Experts of a small language model: a variant of Muon for the experts.
Below are experts of layer 4 (counted from 0) of a mixture-of-experts language model. Rows are named router (the router's row for the expert) and show model dimensions 0-191. Each number is 50 + 15 x the weight over its row's rms, rounded and kept within 0 to 99.
After each expert's rows: "raises" lists some tokens whose logits its average output raises strongly, later layers aside. This comes from a sample of Wikipedia text that the model never trained on.

# expert 17
router:51 64 25 67 40 46 49 42 21 52 63 34 68 41 43 24 47 47 79 67 62 33 47 51 33 48 48 36 39 39 57 50 23 83 31 73 27 38 35 29 64 41 44 31 26 76 47 89 43 50 43 21 26 61 46 73 41 32 30 58 53 73 20 48 37 49 90 53 29 52 55 34 49 32 48 67 49 50 46 62 35 59 55 39 71 54 49 49 41 27 45 45 40 58 40 62 52 40 46 50 51 66 17 52 42 47 52 57 60 74 41 38 46 41 50 62 42 39 52 62 78 32 38 43 59 27 64 71 34 59 69 39 62 72 54 45 25 44 53 64 53 58 32 64 38 61 20 54 68 56 22 53 55 62 45 41 27 32 59 26 45 66 50 38 46 32 60 50 49 73 78 33 54 46 51 60 61 27 45 54 23 16 28 68 34 56 48 38 30 41 32 57
raises: " and", "/", ":"

# expert 16
router:68 51 33 63 26 49 47 66 54 44 37 46 61 54 43 67 36 33 48 28 47 55 27 52 74 36 49 81 73 46 33 56 69 64 34 58 40 37 36 38 49 45 73 41 48 68 51 43 76 65 31 41 54 26 41 25 48 61 23 30 36 75 40 68 53 61 43 47 46 63 27 45 75 36 29 58 42 53 45 35 35 37 10 57 40 53 39 23 65 50 17 51 76 40 37 54 58 53 39 41 61 45 25 46 39 51 51 59 51 41 47 54 22 60 50 33 55 58 53 55 26 54 25 63 44 50 35 74 53 27 79 27 59 41 60 12 38 59 69 61 53 32 74 36 29 49 49 37 55 52 35 26 36 42 50 46 56 29 26 13 61 49 39 33 38 50 51 47 66 66 72 51 49 76 55 55 65 65 31 53 40 51 59 79 33 34 52 53 83 64 25 63
raises: "\n", "-", " the"

# expert 9
router:27 48 64 69 56 58 17 64 30 47 71 47 33 41 70 52 25 63 62 35 60 57 48 44 36 49 34 46 54 40 59 53 47 53 56 77 55 49 38 54 35 74 46 60 56 59 36 66 42 55 34 43 69 67 38 65 78 51 43 44 42 11 47 55 45 30 52 36 45 51 60 60 45 66 48 36 34 43 25 31 42 57 68 66 56 46 24 62 73 41 42 24 51 13 30 39 24 59 32 66 77 59 56 40 24 31 44 36 47 45 53 67 30 48 25 26 44 55 56 47 44 38 32 50 71 54 38 61 60 51 70 41 43 52 64 27 36 47 39 46 67 34 56 64 40 84 55 17 56 79 74 40 25 54 56 64 36 34 35 40 19 70 29 34 29 86 62 34 60 39 37 48 75 35 58 35 47 69 44 59 55 49 50 29 53 30 54 21 65 56 32 55
raises: " and", " the", " a", " with"

# expert 14
router:50 44 66 65 67 81 41 44 41 63 61 43 42 46 59 26 51 13 59 37 41 55 37 44 54 40 25 63 54 30 67 79 51 67 35 63 43 46 43 48 53 30 46 64 55 76 47 66 35 48 37 52 35 42 47 87 54 51 36 16 49 50 39 54 33 34 83 29 58 56 63 71 39 57 51 50 30 58 59 52 40 76 62 35 53 75 28 94 64 39 42 39 48 51 33 58 35 55 41 55 46 47 49 50 47 36 65 63 52 32 38 61 45 25 49 43 46 54 80 67 58 44 32 53 48 44 24 44 58 61 73 50 53 59 64 15 40 60 34 69 57 35 88 53 31 65 56 13 44 31 63 50 55 72 37 57 38 56 40 36 36 62 44 39 33 32 38 39 52 36 40 41 51 77 30 60 74 51 60 60 31 83 48 59 43 35 65 32 24 45 16 52
raises: " and", " of", "is", "-"

# expert 12
router:33 77 51 45 50 45 28 53 49 58 50 57 31 61 53 21 67 52 73 49 50 39 58 30 72 43 57 83 33 40 53 43 63 37 41 25 47 45 40 71 45 66 27 65 53 27 61 54 43 68 60 50 59 38 13 35 56 38 74 65 50 44 73 56 70 42 52 56 59 23 33 49 26 55 69 52 57 46 34 45 76 30 79 49 51 50 83 76 60 46 70 40 51 31 68 34 46 63 35 66 34 49 79 63 31 52 53 73 34 19 64 47 67 68 65 43 80 83 60 50 59 39 47 31 38 44 59 60 54 38 67 27 42 41 74 63 62 62 53 35 44 66 50 52 38 44 43 61 55 59 63 64 37 59 25 45 32 65 63 43 31 71 47 43 67 86 48 34 41 46 66 52 44 21 54 56 42 23 61 57 41 54 20 35 40 50 43 35 22 70 66 45
raises: "\n", " The", " |", "-", " In", " A"

# expert 11
router:65 46 69 15 50 37 19 45 59 63 37 74 20 65 50 69 38 33 23 34 49 57 28 53 41 69 53 71 50 36 49 40 43 48 62 32 51 46 55 27 73 71 42 58 57 26 47 50 34 25 45 42 58 35 30 33 80 55 39 49 43 40 90 23 61 27 39 64 24 93 55 30 54 38 51 32 47 80 51 50 50 48 45 51 51 69 35 51 57 58 14 69 24 61 47 45 44 70 26 45 40 41 73 43 55 66 59 34 37 42 59 56 39 62 41 37 63 55 48 57 44 63 69 74 62 70 63 31 45 58 42 55 38 49 33 37 52 53 40 54 34 38 51 50 68 62 80 40 49 54 62 81 58 33 31 79 53 31 50 51 55 54 50 52 81 59 35 31 35 44 44 56 42 49 66 59 19 28 50 61 65 42 44 52 44 51 33 46 80 39 44 25
raises: " the", " a", " second"

# expert 19
router:49 48 41 75 53 50 55 30 55 52 43 42 13 65 68 62 68 31 72 66 66 66 33 63 84 45 17 14 30 60 44 53 35 39 50 48 56 50 45 40 46 65 12 66 67 69 48 61 79 35 34 39 33 04 61 57 59 27 59 36 58 27 48 70 66 62 31 32 63 59 60 68 82 38 19 51 33 48 49 35 38 60 66 72 51 54 22 55 55 38 55 64 40 25 49 39 39 39 44 51 46 25 40 64 71 68 63 42 50 57 54 57 61 78 34 50 35 23 25 50 40 71 55 41 38 61 65 49 45 58 44 71 34 37 47 33 49 26 21 53 57 68 55 72 30 48 47 41 39 40 59 52 56 59 37 25 83 40 61 54 41 53 33 42 42 44 44 36 60 64 51 46 62 52 80 45 47 62 43 60 38 52 65 70 64 58 59 47 56 45 40 58
raises: "-", "\n", " (", " |", ";", " in"

# expert 5
router:35 44 67 45 52 29 73 65 71 69 56 51 68 60 41 41 40 55 51 40 23 59 40 47 56 48 30 39 54 26 60 41 35 41 59 61 37 56 37 55 49 69 72 23 26 57 50 75 58 25 66 42 38 52 86 67 46 47 28 58 50 86 41 31 37 50 56 71 44 71 76 47 35 45 64 54 60 60 57 41 45 23 53 60 61 61 51 49 33 78 34 32 50 45 51 49 59 68 79 62 58 44 28 35 30 69 53 54 52 73 45 38 64 57 51 63 16 60 36 68 39 79 52 53 44 33 76 35 34 73 69 69 58 49 43 65 29 51 50 48 36 55 37 43 45 43 29 67 58 39 15 76 66 34 63 42 46 33 61 70 46 56 82 38 99 30 45 44 45 58 75 53 44 51 45 56 46 53 38 31 42 21 66 61 61 64 44 64 48 53 37 51
raises: "-", "=", "Scientific", " the", "General", " and"

# expert 0
router:36 61 37 53 32 51 70 58 48 76 82 54 67 29 53 71 49 71 57 37 44 48 55 44 49 54 67 22 67 35 68 61 43 67 32 74 42 39 31 30 25 59 70 61 23 68 53 69 38 47 47 44 33 84 54 73 47 49 41 13 56 58 20 39 48 70 64 38 58 33 49 60 71 42 60 59 54 38 33 43 55 34 65 43 43 51 62 67 56 55 43 52 50 69 45 47 26 38 41 54 70 64 43 43 25 41 50 38 57 86 55 40 35 34 45 41 16 41 46 45 46 56 42 54 75 51 44 81 34 54 75 39 51 50 70 64 24 06 57 50 43 42 45 51 55 48 55 51 61 51 41 32 48 34 60 36 43 40 34 60 49 61 51 57 28 36 53 70 01 43 53 42 49 22 42 35 83 62 57 65 54 27 29 72 51 45 48 61 47 40 39 79
raises: "-", " of", " in", ",", " his", "\n"

# expert 23
router:37 51 60 62 53 50 29 63 26 32 62 45 35 40 65 49 56 29 77 29 47 55 59 43 53 45 41 63 55 52 50 60 34 62 48 67 62 43 21 51 21 70 47 74 42 56 49 59 39 50 40 48 43 68 44 58 63 48 57 45 58 30 27 34 37 14 47 26 38 48 65 65 35 53 51 53 39 33 40 21 46 55 67 58 59 52 18 81 66 47 41 21 67 21 53 28 20 56 35 46 72 64 45 35 28 27 59 37 29 62 59 59 17 35 41 31 56 52 68 65 62 34 34 53 76 62 47 62 60 64 55 39 40 57 80 31 38 54 42 43 61 43 54 51 52 62 48 24 66 70 67 30 26 85 46 65 20 56 26 26 29 45 54 51 19 76 57 31 61 45 35 64 58 37 58 36 55 80 52 58 49 53 53 49 29 29 53 45 49 69 28 57
raises: " and", ".", "-", "/", "s", ","

# expert 20
router:24 45 66 38 42 63 66 58 48 56 43 50 58 66 40 62 30 64 70 66 35 48 85 46 45 72 40 60 52 43 58 50 30 43 35 43 61 35 39 47 53 51 44 61 74 24 52 69 43 67 67 65 26 31 37 75 26 52 70 46 65 54 75 38 72 34 67 62 62 66 65 34 20 54 69 41 62 34 43 46 52 51 65 65 33 70 67 52 47 60 59 44 78 36 42 44 50 62 42 75 78 31 70 37 61 55 56 71 73 40 64 46 78 28 30 47 33 76 66 62 25 70 44 30 34 21 72 24 65 26 57 51 32 44 49 62 45 42 60 77 48 46 43 28 66 49 36 55 69 52 56 66 61 40 54 45 35 58 63 64 52 64 47 51 80 47 19 43 65 48 23 64 54 43 60 50 63 35 50 37 68 41 71 27 20 33 37 59 32 70 51 39
raises: "-", "|", "\n", "M", "P", "C"

# expert 18
router:57 44 34 61 47 53 29 47 43 32 36 27 74 55 44 31 18 62 42 65 54 70 34 35 70 35 33 18 53 38 57 44 55 28 76 42 41 49 38 29 67 48 40 25 65 45 37 29 60 73 60 57 61 69 60 68 30 58 67 72 55 79 51 57 47 38 43 77 52 26 58 51 61 53 44 33 67 56 47 41 35 55 59 72 46 60 61 47 34 22 66 35 58 64 65 41 49 69 63 26 32 80 67 29 60 68 53 53 35 40 61 56 36 40 30 41 71 65 76 59 51 28 53 46 39 73 21 49 66 69 34 55 61 46 50 37 56 41 65 47 72 32 71 31 33 66 83 57 48 60 62 69 33 43 61 60 52 63 14 49 61 40 37 71 56 58 77 40 76 40 47 50 56 34 49 42 45 32 69 69 59 40 48 16 49 30 40 71 32 44 62 59
raises: "\n", " ", " and", " A", " M"

# expert 6
router:68 72 42 52 32 33 54 43 75 29 44 48 52 44 61 38 66 49 55 69 46 44 43 96 57 63 34 43 61 69 56 47 64 57 15 69 68 49 52 48 48 34 55 34 42 59 46 63 72 44 44 41 47 56 79 77 64 60 65 67 52 38 38 66 45 74 66 40 75 55 56 65 81 48 39 81 43 36 55 48 43 55 17 60 52 29 61 55 56 36 45 41 57 49 52 50 38 37 92 51 71 47 27 67 47 45 47 71 73 73 30 46 28 23 38 57 30 20 38 28 56 36 47 41 44 60 52 36 56 57 27 69 52 30 44 59 40 66 26 46 51 38 37 52 54 47 40 68 41 50 22 22 64 50 54 38 62 47 76 57 58 47 50 60 22 50 30 47 48 60 40 43 52 35 61 34 53 55 11 34 53 67 60 79 34 65 78 49 83 46 34 48
raises: " in", " of", "\n", ";", " as"

# expert 7
router:54 36 41 45 47 26 42 59 20 48 51 70 51 30 58 52 43 39 78 74 51 40 62 37 15 43 64 56 42 63 56 39 56 19 55 59 48 49 76 63 02 61 37 39 19 52 49 56 85 60 59 34 48 63 59 21 52 42 36 48 60 34 64 50 34 50 52 30 62 56 58 58 70 24 55 43 52 65 41 45 44 53 56 56 58 25 66 87 52 36 74 35 63 48 38 54 53 53 48 46 33 69 58 27 53 21 60 55 53 31 38 47 57 55 60 53 34 52 35 49 52 62 46 37 66 42 97 84 36 57 66 82 36 59 63 54 45 52 25 27 44 70 31 62 57 57 51 42 62 54 46 15 35 47 60 53 46 55 94 62 56 60 67 49 50 66 45 74 66 60 76 57 59 49 66 55 31 61 44 50 38 23 50 48 41 61 42 51 70 59 60 29
raises: ".", "k", "-"